Below are experts of layer 3 (counted from 0) of a mixture-of-experts language model. Rows are named router (the router's row for the expert), gate (a neuron's input weights, with its number), up (a neuron's input weights, with its number) and show model dimensions 336-383. Each number is 128 + 32 x the weight over its row's rms, rounded and kept within 0 to 255. Numbers have three digits each.
Before each expert's rows: a language model's description of what the expert responds to. This comes from a sample of Wikipedia text that the model never trained on.

# expert 39
It responds to: Prepositions in and of mid-sentence, plus day and year numbers with commas in dates, such as March 25, and 2019,.
router:122183132170144101114040102108143135086155135073118129097112146079139138156155176142102079116127102103153089159164141174100082109158146154122166
gate0:128124140140130145098118124110133044194169136166139150164159138158182097109147143143063108130100164196165133140075147146071123077172133176127128
up0:078110141169121115093116140114155114139105122126139109122129096149124153124133120149062067141077182075165087143116146136093139123141150160134136
gate1:111093120108153185060125173137047121149126097133090117096181105135126119119188119103088151141081153126112119117156182128212152067140057150110131
up1:148119112141151124143139206174117118142134131074128147091187109160159107149104171081155122168092138166117096055128078137205118144161135159159111
gate2:100169175087124066177069149125120105138176086078098132111107126117111079134090079104125163113197135180126143101172113159131160111141124130124117
up2:059098099156048130119185179091133153159092136126157104135149169095071084107130162136160071176061189130093094155148197085084141162119154151073110
gate3:103122087108147094146159059144177077148155175152127106110140136122056040062105074185156136135124133143141136146189177114130146147135145187143162
up3:091101097103135158114138152156150083161096098110122108147116106172167088142076142088190171198150132100145105115068130107183133155159053112130132
gate4:142111188135138113093125104098082042159102115097176114115105076118169142110151131128101175140094223152147089150154070128169179143128161102115111
up4:176120138150141065101139179174152164142109066083085061090150127126109120177161199121112111170102081162102152097098194148108158169063141124117114
gate5:126138121112117129103145114122197111143158145147123132172113142149087109142111148087157118090073156091123114113127048105155107158144099142132098
up5:094120217113119138121133068105154177055100121142159171146174141161162136143147121129152089166121077154119126154211118099082123100085075112176142
gate6:128197181104130084117148161144090053093195094117153093161172118155099101079097095122117137115166091160158186079185171128161106072062098094143088
up6:137124168136142126120107108119129158103162138098147088146145139107102127105193146144118117101157128160136185081134099095138142106111128168135111
gate7:126094134144154074129143071141122135095163140112159107136193114112146113106179099154137095226128164153100120100076115143087123050155122092143150
up7:079115088128111144155133205133156215167111096160150123090128124151172076142128134163138136083065134151118092159122137159107163153112116078136119
gate8:141116153149115113135074167121170091134077143145165134127047119143099132124161136109144148100071111161138146121086118146187184108091126096098132
up8:176136170080109116109121088079131131126082092150103159076124168107110108070148135093094189142102107105187149143078075111096119135107127119071146

# expert 19
It responds to: Pipe separators between cells in wikitable rows, especially after numbers, percentages or names, plus some word-initial letters like b, R.
router:121176122184152107115028110123143138078158142073102119087111152088139144176153170137104092108118098114159078154169141165107085113146155155113159
gate0:108125068099116163157086070177093084173096135159168150162208160124168117119084092126191126092107145114099080119158107091094154185155153135165145
up0:105117162136145145119117091051127108102096092107148141128143151134125112136099134102134155082082093102094137149126124143053132115160145043165132
gate1:074127204124067184087150180090181119154099170092130087148124130117099140126142140107115132126139086159133111089128120100172151160115094161125107
up1:175203079174136098134085096148095047144125101096104144130133128103102162122082143155100076156080125169146174110145120086106111142127094149110108
gate2:091061129130150121163127158126176073172177095118152170108107138169153111145116110133144154112047129128146151142128101147133132083157140098120064
up2:049120109143125115114117129163066096113109127095074079157193117124156133161144063159134113103112135115129156111154149107113153157114108131091163
gate3:106112093141132071209183066126199100098098125124102132105064156153098047079106082115192116115083151135077130146167154123119082140118110122135158
up3:169147084112097105144128158165148068133155149086104085208144110123088169167164126203103118178122134126197111172097102086142189123181105127070152
gate4:056055130092089174113122115135146084138148127180150097185138117104040059115120087145171102157147111140176155139182075163124121149122128102105157
up4:138082150142170123144148117153186100098085094166146115113129171133138067095140128145156139140159076166135155102110170153138127153154159075099119
gate5:124132150142058134166168159081142130121189146155157175117099153163145139150124100120124144151123118128164107073112144142124198137098066127102087
up5:136133215054136106116129054160153104096143148165129151152171192158161116109108132146128075163103087182148157109142133160124077101088113081153104
gate6:103120126113070141118142155167093141138205163124088157138145180197107108124081141117162162133179089137062179173152140161083174131085085151106144
up6:118126117123119128140124121148118150083119150109118174162135068104143178159111139202127101110109136183185154126146096121135154097121097196115176
gate7:089137136107111141130142103096143167100149125117198119185181134095139118115159102079094133157079165144075024099148117134096135132099120179128102
up7:129149122087125088190119158091118149091094173094111109117124091136105184154160087141131178089075084133144125144134092130142111144134119141135146
gate8:105128116172114146115122128145166124141146132145196133137124127154101119175112153103110121140093099118031103101117115132186170087078136100148108
up8:116143134115118086136126152131091078185134160124091174133118123113136087150100121091146117134082164229129170126065112164084176157070148183135166

# expert 51
It responds to: Pipes, numbers, and names in election results tables listing Labour and Conservative candidates, plus scattered words like out, their, and instead.
router:127182116183158092109041111117132141085147128071104125093107156078131133173159172132111086116134095110165097174172138155091082115177149151116164
gate0:071111145074105143143101168139134109160108145137158142163120147093138119188128132154169107068077160143130141114094084104137158142128153194180101
up0:104124034144099156109123146120185138114062098115124134151162124139193128125093128146117146145150148109147126147150118127174150121117142121130138
gate1:141068153134095146096177146062116089134170124129106082176148098117142083189132138160110158153154103147103142162113108140154129100135023136092171
up1:158127159138145078163145148137179122150073127155120155152122101153159170114064162058190060165111130137154178098116131115119139151175139129158093
gate2:146106170126102092128095063176106068104080124139142109125136090125111109135056134098133141083111125119140122127142113097131166038135072120161140
up2:130118140143088151139158161199146105111157129072072065144178149098145124101135141158109120172152150143132112096099174176107090140103185088088151
gate3:153106121144123100137126133203122173166110117072172108125154147181115113169094109160101133134116149138119109140086200089159111175084122103145153
up3:096123192133116106118128154110122152137148104154116126128128165124130137131138107088121102106121142121134135140150131091202178147150155131114106
gate4:109104106147106155201140165208142119130136120134209108148123148091091115115121124130140167141109164135147168113116139123093146123082116103106109
up4:088158099161049078135103110155159098140093137069161074113164126139113104128179134135131158097131131170156192144184099113100192101140124087163097
gate5:132112130121101126106126083160174143073146131118129178131152073162193202151127099114170164191152143139139097088122123131138186130187095159098145
up5:142154110142144148136085078123171194093098133158128194122133128117142135131102163119162103143120100093087134160111140164134137116156109061177116
gate6:111104082150126107126104097137154151121158125177113171173142127148125072123114132142090102122201107165110135131095156134115133167074108099122132
up6:111130108174090172095115088135185167078167123183112101112091130091069120175153122135113123099125109138140112141175115126118091177075148153150122
gate7:099056084135135103069111160154151090127118103096158169136120120111098106069118125136144134171129163117112120111142124128114093111119112119155093
up7:109063126121137055177133191185184104113090125149084157118124096146133136118102102172074169166093087140075088116109110117098092093137097180159147
gate8:132130138123096125107167139097109108140113157179115126094143095091053144152092185101067134095142138173095134141136116140149147113109140118176179
up8:081181152103144138141123097109113140094131166146145163118119076106192104115111095087114129136048164116132183130156130150071139185091109114084123

# expert 5
It responds to: Word starting a new clause or phrase after a comma or conjunction, often the, it, before, public, plus vote-count digits.
router:126189125180145096103038099123147133084149121072109125090107153085143138169157162128113087103133106104156087160176145164093078119163152155117171
gate0:110096138116102145091112097181125094170139133164086131127162141100157130156064196125112172165094129170128142135142114120135143167138142108104125
up0:132127166130127110123133147120080101120047148160078160134167094118153131080160156151159069130148068111098069168104100121184125101144134127139161
gate1:146048145133096188169142104124120103061084109141095094113124099127130106096113114124118132156103102115136167152133145120132097108139091167117118
up1:125131094110106104150116107150166094086111171092165158097099179110053140134147143113152126218187140135191142171109148071112093142145088126108130
gate2:176098143118073137170080131101123106122130136099080117187116139133062138146081144083115148096140132117129142082108143183093129105110149111083159
up2:074088153145159186092141154142130174179138050126160117155179076106165120093091107150102104158150168111090120146130153103118099140102107082133106
gate3:117134067098137157166131154116124090149110099167135138137169171131093084101158068133173120186051154130113100131134116117129163132130096132126139
up3:072195120171125102107150121088139088088188128120067169089108165137092098112182110085055098140127134162080166140080080133134107128108204100106126
gate4:117083121148096172117097140108156109167143101147167117154128148160116103168146111134111144165086130129121116139122136094105115146064092179067138
up4:154203116107080104095146127168119143112086113099163104143082113173171159132096111209108129115114129192124152127106078123131150152114179100211052
gate5:131116115104033168105121100155142138112170090132123159159145162158113116120112112132176159180175151125150102119100086110131134168183127130146153
up5:210102134065087124127162061148114163099126151133130184164111156130184096180083166115189153111203149131150140131141115096137107143199179137137113
gate6:159175162140101128094126156139220071132159150174128130171104102114033123142055140118104169121195120154109149144078122126076130075144164117082108
up6:140188143133131151172152143075151180090123135150107140096122117122085146094149093110120135080124146167186176156156135132119118091135113175146150
gate7:118112120110139142145165109138126125102123113097142105137154104157160121073177080125176112128103178105087134080191128139161108087144129092107132
up7:143130102143125180141147129162109140097149065150128118131183091106148106155183121201129205130117128143138109132086121137103130175166117097167102
gate8:118114114134110105170136152126136155140158098202122045115150068134145144125165164132113104085122098171114139073129162143186148112079147079155148
up8:108159073115108043118101089120108100128118139113110145119088101123112150129122127127138170093070153101148090153075084127089150153123133183091174

# expert 3
It responds to: Mostly "the" after prepositions like of, in, to, and "its" and "this"; also digits in TV ratings tables and table pipes.
router:143182119180155093119040108114143141084149136076100133087105141084143134176158180133109088115122093109161098157170153169109094115171155145120166
gate0:088146118164072156127123124185153134198177111223117144154174141083193141188111187112114116142111165108146155123130081154113215151122112201185096
up0:114110129104113197139085154181122175121078117138088111127109120109152166101074185138149108132155102062122136180104124138218094049107173177128104
gate1:141114137108066171119137073144112117106126131134058145153137189134092075083106145181076122147129082138127172126143133118168102077143102125140123
up1:160120140189142109140137164178202138129096132117169177092120149146159189150103146091112108153112126165182113144109140129143146097166114115145143
gate2:083090136090104184117078116114078111135110130103139140143200120163118093164089153147115126049060117095142112109128157142110096075115147089089133
up2:127119164154122093160101193117119118064142103131133126131078157117113117120144116131161137167141175166071119129149107115128118122079110113174093
gate3:061154092149194111087128147151183126151205142105164091049223093144116103111131163096126126183133126113086078099164147099119143154130127102156125
up3:141103112135134141131111154236129082156111097122112078079193121107179153157145123220120139075142115200129135077099157159136115128148130084124131
gate4:138112119132121108127089127149122121169120112072161106144117080140158128120105126195067200171112130123172184142134134149064142177077120097113082
up4:064128137144129091095129108094084129155135079097176151120120103109135070134143147085078112105163076134095148158135109094128143143102143104145170
gate5:063088146104067169112098102119174107170168105112142169135241173107083101137109141134087191147067104156128123121175151117097185094103161148114111
up5:091109131152123101155163092131165159092108090105118117079200120148154148118139180183098126144079082151148154152133071166143091125139134110156139
gate6:156123143138159164137155178131185037135155081149034125107184125107111084076061097115167151125207099166060145117146168112072084113136102082169187
up6:162129144137089107089125146144189145121102139166134152155091112086088186092119125125115045084111139125165066159135129172084143107081179182122114
gate7:110116158126137118093164166116103107162148119099198218122136119123155054071179121106087099128091133173092115119160107134100116127140116178121106
up7:107081153118137150104160122153079154129135135148195125106134128162153049118174113098115177106052112109108112126119111096130140183142114125127105
gate8:109105170198128169091091108078159089125137084152159101137081055059093135034123117139176110113141127172155176155174156189146151149069180085134146
up8:111117143144151056139129053114112105097104160097116128057150159143124133132190086108054152077126178156118125089145138142094160101153097145079135

# expert 52
It responds to: The after prepositions, has/have/had before been, and pipes ending total or result cells in election and award tables.
router:121186122173150094103035105117148139082150129070110123096108159087124146174158168140106091115133094114156081159169150163102083112157142158112165
gate0:153089114132059131154143119196159130254131111172091133159187185138099119109128121088114118119089113129136142131062132107142119158184103128110123
up0:085140145126114119156110144156088135132086121108141134146138112148126145149049131134164119153128094128097144177108138130153133134120190114164113
gate1:119100207121135134101155106124109095113106125196131107153148111109089087133121152115087158133205090090108129119089147154137112130107081143160107
up1:146172146121188173161152160121100154048146112121131087053094086139077137148147100106159094167139137147137156087145103185136074094141133127037137
gate2:154081152129115159166105127149086105102160135089103124173135095128152112114099134086051104098093137135110144086116149169114103076068089186102106
up2:051122126055103099121155166127136114132108117133156098143160155150106105120093121146142075170093181134125179103131122146099155175130148132148133
gate3:108152122168117156159135110153186161225090153114118122081145160142128105106126097137160162183078150139101130168091152053120152169148097095157085
up3:110137130108069066102150181212151138143132147079104094152073180115135120156099124089137140113102079162133139178113116155123176179138161073063134
gate4:101090091137176147099109162122087091171140103134197159155150123119120050076115158093096154139055103158146136085111135120122154145118137137127090
up4:155107071133145080115139100130089089161131123107147142115149164131128116160116097117119116148062085147149134098119136146156125130137171128091149
gate5:096117111104108114156151134056154093200164127144217111110136116130140103175086105117068156088125118078161117108173104133154139157125085100130129
up5:165127137169156056128123127166108164137098128130149209145203135170186197124113176158084106127103093145156170123139128160103129145167123096109154
gate6:061147120111113149100115174100139080119167162086143141118090114102101115107074126155096179163198091113080175134199118139082143113082099147148045
up6:232129184167096172137124171119101136088197080172113073158080153125083145122162139140152149102156090160123112150128142120107133098117084144150111
gate7:124083146158079116100139153115137126164112114123163155122137133132155124108070096168131126160121153158120097115087122117103075085126146075188148
up7:158161164055145119170166145133138151127104115167144121089086167142170118126112100173121097102081100168149097129057125098127145114153121146185142
gate8:127114136128124095091133146117184130204084104222135105092149112148104126118095090142074157154154129134091155054108164166178200100125108141058163
up8:096148163129112080089162082119067112085139131137141092103137113140101101107208142124096142151125080129157109141068143141122120181128153128127180